Weights of a small mixture-of-experts language model, trained from scratch on English Wikipedia: 371M tokens.
Below are experts of layer 3 (counted from 0) of a mixture-of-experts language model. Rows are named router (the router's row for the expert), gate (a neuron's input weights, with its number), up (a neuron's input weights, with its number), down (a neuron's output weights, with its number) and show model dimensions 0-191. Each number is 500 + 25 x the weight over its row's rms, rounded and kept within 0 to 999. Numbers have three digits each.
Before each expert's rows: "comes before" lists some tokens at least twice as common just after its tokens as in all text; "gets" lists some tokens that make up at least twice as much of what it gets as of all text. This comes from a sample of Wikipedia text that the model never trained on. Tokens count by the router's weight.

# expert 3
comes before: "\n", "  ", ":", " 0", " 1", "="
gets: " |", "|", ":", ";", "=", ")"
router:553490504506464492528500484466509461488505465513530534444486500518510451518540492519476511482514493523524526525540551490497486548521481512490504513543497501529499551504486513486504448498524501511437516469491497488478479507504528496478509483545514499518501526522512538484508502498530512447503496506529480493510474514532476521518474466506509469498452505495517500471517470447476486527478465457486492468523481466514517553523506518509562505460528498490469463501469485496460490484493503474485511489487485504517525546513502506472496504510481489511458509473449477538540459478480563508
gate13:469548496494468488517470502491453536490494534521559491464450504536555458483469528504515488476535496499502500511550510553498497503517482487509477472518497493502468529540513494488458483565444512488458495543490535543515471510461540543522505489468496471522524520515519492523478489506488500543487481499527482495517477490518494489516523517453452519494495507508547502487479477472488543519536513452519512512510546482471458522471489505496533475472498500481505516485506482490483487469518500480510515511508527539508479485530516436472508485514471469484495502463465502518512499517500520494
up13:469518519475503489477503533531473491491557520478470504476490490520561478503507466474508509522526470495517555476532526531548468480512465512533512519473498491520480545505525513519514495500499485517506485500471517501466455486497491503436492497466496465525544509505483459513481490489499472510506511510520490516507513500458463498508529561501461548481525515486507533477489487522455471514523560523493500488499526513507538483488477467515530495461477509455534497457491501513473488456480503483482492502481495508557486502533541486511454470431500531535491522497492521490534516513464524502
down13:477531451511487467521494548514502468518497529467479464524500463503568549483505510505465493498500497499508530525499501537534471476484486534526471479502523489474515490479501492480533487518533516472507484497480492534517496526505522526471481512493477465488534520503503476509490454544489487506475493475495467516499467531492516467517488504456479468489507523572518465494498483516499558483562552467504504490467444469533461513517470526500515496507483522549568512485472466515520502494480508506494502485523492515523495497514492468468489494475509500497513541469509534452535519478466485537
gate14:503503506482462530491500485530453489484494552489480529491528514489513473518539493507526459470545477528443515499537477510466495502510511475499543518520510522528469483492523472475467479526506485503509504512482496509511531495505534497489554466531491457496504493477506486485536472481493510478507537522586527503457451485538560465460478458515473505515463480522482448522516510521494510479479555514500521525493503479503551540496532524497493493496495501514512511496473500522525512503493487440517486528469497438481482469528473481466477529482476488530473511496508508474519522509514519505
up14:517486491469506527490480530497506512484460477522528522473507479533490496482434452471463496493505511468523522502503491486492518511508528473476526508477508494514487508489516496521541516483481552505497475546508486552498486470484496504461495534503503549526487519489469474517474496501579469469504499496495489488471490490470538490506543492475469505479479472472466500486527537517501477494501500495529504444484503519569517488530519491552502490494522576527494468505443514489517477543469497488524509486484523482546518521492529475464497459493507496467499545542521508502533487505516516451
down14:492520533498511523474479483529505501492478517469549489523493452518494510502503487501545464480456578501550511489546470468520501483471462481485478554505473505504499516517473485493489461516580490512480502495519534516454515506494505444483512502546502533489532539515546461525491501504502493481521490524462449463522507520489486517472516480513545477505530499485522525489495500528528489455569533508505513505500480503490496507463509473480510510481534487493475492521458506507529532502499469476470466549486456510482483494487495490493503472505501476491475450547500493519481505500507501532
gate15:535495506508512475466514476471506542503497533548502516513455507533534511519478494508517500471488478532489483504487534491520493505478518480538484512477481493528495516489447451496464515531544478485500531468494509507481501490432516504548492503489487501491496452524490467488523444499508511531550469520558541510501490513543519495549541499482541512503511528492508519474526529499468450456465469487522515475524464516485524524484512530429530512457507488500479469488539475504540526497483495530464463494448490477521497508517464501462498525520495468505503512518487500529488497494494491506
up15:482581498482499454485506468478492561507486518549539490490470492516530491498500518527504488478529449524497502493513470495492473485500493497509527564511520466540473518496488498497452500474517502511480544491497511463487478496551477518516501493501462488482478422554518465468524516447479517505524505518523535515522500484515540452503490492496504495499497519470511494468537554546482483511463508489504521481520443496534507485490500522446506487468547502493499539515508496516531511512532484480472500480445475527488473537513479498494492492504506482501509492485472544505494513485535505505
down15:476505491518515462494438495519529462483479502497474528482536512524534500493494491533510473477509508472526548531511505478472485524496525539520498514541497503503461560478533486470517503515495515507488465527521485500523510498473499508521501481523520455519501483517473502452507464510475484510479528515499490531509478455477528515546508488518500443468499496492474527457512468464490461493485510436469494497499474506521501521475480511537580472539472501509494503560513518476486472521466504501495555530522503557509487456512511553486503514472503508474470527492464539497491513497474500516

# expert 4
comes before: "-", "|", "=", "The", "19", "In"
gets: "-", "\n", "\n\n", "–", ".", " \""
router:506483469471492504487491537464485492516501520515506507464462466476498484517497442517477502485522504479491507528514561500503482518501523493461552558506493533526495494496553501540465526496500471505480550496513492491499485514520485505515538475529529520449472522471493466534497500460491494533501501503458505486517480489470473509527503522488474491537539522499469502523520527496479489492526534502539450533505470544498489520529483477526456520481501516538527491511479490463547526549526481514505494498531473484476525525465455488548482522495524483473547476523553546489528490486498501475
gate13:548535480490526511456488497527486482495523541490509502469507484508521466496489487480529503467461482500445522474503479493473509507527513455466511522477527496517512509517496501537508486477474509488498527478506519451534449472491502472495502517550499514498492485493524506501494493462507485451514521478494535543477530475522524486490495530484465521510441538479471554538483524471544497498484569542524501464485462531540503528536482474484486515459477485504540515496516503498427523491547502497462491518493496505503466503539499504487507543508490501482503530545487509474497495529460484535
up13:444514541529490465456494533478450518509537510515528511492493495479500501475560517561508487529485493501525510494454495512503489496466542492513497481506464514524535504496469525488491475522515537481491500508496532483564500489533494494476516527498474499481487488464503489480518531506438475492487505505515488462582524502468504474524480545499492473477525490488525485511454483471494477493477554473509504533495485524477495495437503490460497537493508472501502509500501509489536557484481503489490499540485500483504464537545546499529477523483548467498494495504486552485486500502508457491
down13:488486501533487502503497424472497500463447561490474499518552493476510478483485510499502480491491522517525502469493473540525539507522488488510481472502533535502473544461542524549537533494485536450491496473498547460502547495470476503505529503484516519490497516505477514505550499556461514503451507508494527474503453520498504531533496469498475465499486490537517494520501483502522485507536493489497528508481480525458533514467504516512466527471491504530493490521528502480511507441516510507483480502514524501484449490506537480464534467504495467473500560509469495484499484513533478474
gate14:459489468505464494508485454495483534473521543495539528505457530486478504461485456520487457479453523461545517513502499490489458476492526479494515506449501519482482478494505498514462526455515496524499548532490487474519522464497535500511504509462515511525485485482524535513502501492495508486506520451527499506509503524505490492503473480524474466469483516518436519527517504477490524469515491537547501529470477501474479515495510529541534474514518534561479547494504518495517516510502476496493554524461488500498503543535504501443449522508474519496507516516462507511520465531559511491
up14:510493502459468523494504455454460501520518491497500492483469518500489472476521493505513514469478561481462496468507494446458489459518538510533490517527504513478496506492510497513458504490512469509491512540450485504472522459518504510504500488519472488529492562515555543502510473525466471514465510467487491487489482479518529517527510506502532532463509480469504535490472492485525488498529487488501574474566479490507523485523455570525462513509494474545536489543528523504480525534481499518532519502535453499478493495487511518471520488501464469511482518524486500501491516491487509533
down14:544516479495499478437507495510501507508483484550483514551516505496465497468536486551508502488490513535470479479498469503524571525508495510507507477485488534498479511507513506517474496519495512512507502488434500515502483537497526494475529487523476494462469497490498509479475511520458509521493485493486491516454520555472448547506516564531477497502496525533497483490479506528495485526483491518521542476538497489512510475506521531470527517482533540487506497530525478455470493509474512486474476522534503450453465493515483487477522516527512509505525466489492510476536509503480404458
gate15:555460495524488496485461561478522506500517469470498488499516512539503488470461475537490489465539530485498528516534469482486478484509559512540514515508510483476550513509532505502492502486552482475504490490489513446516468477511478524549512525490504525461470480503514487462486509453483487473487480520491489507508467508483529516522491550499461500517517506489497533497530467498512517482481513522565473479535515509464477463491506464484516519453501451484504513477512481508468529549460514524464491484511504496512485489547487480538485510577510480511500537482523489464493502524479516506
up15:460545472482531514493520441518520514536514512493476475493478493493496521565501526475517516494500507510509511465512521509490487446451513493485479494474434489512472530478435469476492546525516507511512486514493520555428509526499508515480496467528498519529486522485497500513514497499479476522481501516476520499480488490503464477507485483475529513542483500514487499439474471512519496520533475450466506478503494530518524482564507485491491526546517492518482486503511504497518477453506529495534501495505517525511548505513513523473535472488469500498532471486481528544513451466551519528
down15:541551485484443484481521478496515485453463555519497475510520489476511515485506458524491539470528486453474526487492475519492505510491519463500545472520504480480487529529518517522482507523539494551538483484504544533519512486480570512496501511496506503539521523510495513525484496542501483452468505512510503531549467459518508516461490480481478487522514500498479486479487496483519508457514456519522444514505518504489524513532521526508473472515492511484462460492493446494484483532446456541455500503503526472516480555526511495496485482493496488529537488492487453502505505509534491487

# expert 6
comes before: " the", " a", " his", " he", " be", " it"
gets: " and", ",", " to", " with", " by", " that"
router:468533483496523455530523477498527518473578526461511521535511515501500493478542460482484521476501492505517509512515507507504499522517512486490524532444473553476502441494496506482496479501468509503513470498574484498474511441492520443514511490501492530501532494522552494498497479568473510472494486486468526488469523526504514511474525488498521495444533519472525516500496493539490519468484506515488464517469494517511481506501489488498481540482471509450496511487495571464511488488521540495501513477526491536526466463539512482492519471513540496490489493532488487517475488499464528469
gate1:518526514534503485490468490516499489507497472521506509474491496533459478490531490507465518490535523477479517515494449466486495479511482502477488448491479473504507529530511537490498489497561540569537539474482447512505501505489507530477506514486489472479492499551466515504470484454534564495539496543486496475481551522468532526524482485480513508493508483525470486499453534503505459506525463478474535530473494502491503532457497516463522511518495476545462498530550501508481491528512505469525504526505506506466484461499495484469558473470491515479501471526503518480533474531527482495
up1:487492503448494549515509517504537484438456527529510511544531527453485480559478484515509493493471477522483496481537524547532529522478513480516496485573510469497448437454491502531519513484459452468457468509499529501504518531516511454543463536512502514544485520482511473485492533508486500559507536491533520531498472494513528513490513534471518476486501519504511505504485472467517505496457515506529487476491522500443478500497473475532486500518488490501521464512496480518473492482472497509463477482535511488512534505502527505504493516480503504501523503533468477489467485517517489500
down1:512465541485500474500491531514501476499511493560467496472507502483520499472495524532480518480507512524512507517490501483457481494460489480446470485507477497500501482458479494472485517518491472478528536507522500488495533483493463493511466475486516538534507517472452504555497523508532484473503480513493491502465506495476525477476542500514512510494496519462527482527509505559503459526473473478485499496517541549528434514498517412530507542473486526546509517495489519461511529538483517457470500536485497531518511487519493507527493500466491513525483481553514516501485506465575499525
gate2:539546507481484491507470546538497480514520487480512476459443550500553472521506523474495549518489509552462506489497520525491534479515491488486479509502522508458481501520487484501460475539492495499525531493511451500502492455524479506497460506513537518473481515506518469538487466505485460490495529533498523497470484446544482518491502492507497550458481470499511542526496428504475504521536517461543491488458470510525512494460532524529489507558511485505503515466544459497482505494495500505495511524482472495527474483492487514502538454492477473463514490511516527503513507498491536506
up2:522492529500475486498481501508515489512505491494517476501445512486515492467536494489488527530515495526480486508475507500500502528533468490511472531492521502471499522491472499479509488534469517499527527525515497510498548471521479477492465479487498501479507536506524437518454432471502510506517511527557498485497459482507448560514491485514508536462511502502483493478499460495515463510546535477543479499497497514518499473451560522534479511510498506504537522473516437495538523512489508480531534500426462497504478486495528481497534489491467472522508471519474580487498509499484541517
down2:507518499524538495492482517501521468515497522493506475475489523511483499520502533490488489544489515474461509511517509490560504473541537472479488499554520467441504479464541499516504494478540522514542527497453508502498501524494479532441523505502508494528494496486505469475496505467547459492497513515514479454480547517516491479502479474494490532549512527510476519541488503436501508528514488512487477509508492503446520518522545480554506512520498509479480438531494456472537515505542472502486461481504530512515477519478497513511514536475480483474495520454465469449508520493456511473
gate3:530474487506473482565473532486462497500504521487498522451484528547494516549517480522494486522479494504521525489520505535503503485461501557520506492465465480534483557480530452498529490493486515534508508498493469443494488497495470543469478466512527488519472492498506501482470467499486533530509472506479500507491525503502504525493476455500531459493478539495470474498532498554483527492538479512499507499519461495469496526519509548497530506474507485510532453498516533504510437535532508515516516490507470457522489487495450508494483503499520497506471516471492460561538500491443515520
up3:471515504476523540460460490498530483490454470501484485526505508451518512460472508506475517491550477463489482523486502483509485495520507482489520475560541471453470472506492523533482538532499489459495535559478521554530464541513529506532490523486474465525494506497470532501484553513511489487516499507552516526496466514492465482515511497489453520472496526518510507460490489442494481532483522491486468498497530516517509505504489493493472452512493529529469526512480461531502501492422511471533515503489519509472506484515525495533542502522497511510516497518500515448478496508535526485
down3:454508490466543516496502530533556466530448510513502541474513471525463495496513509473460505486474495492537519467504514446515477492497446493452521523483500498482514511482526510519499489519464495478460498518502498509526516466528509500520497514507527491439446511483506533473508484493497524567482517492462521490486513487494520523502519512497532487541461521472506496518504481523495513477509492525539523488510466540469482510441545447510537511531503515495510449510504490535495457505426487521531500499497497539484499485498523467471520526485522474522480502539508557485492494503504501500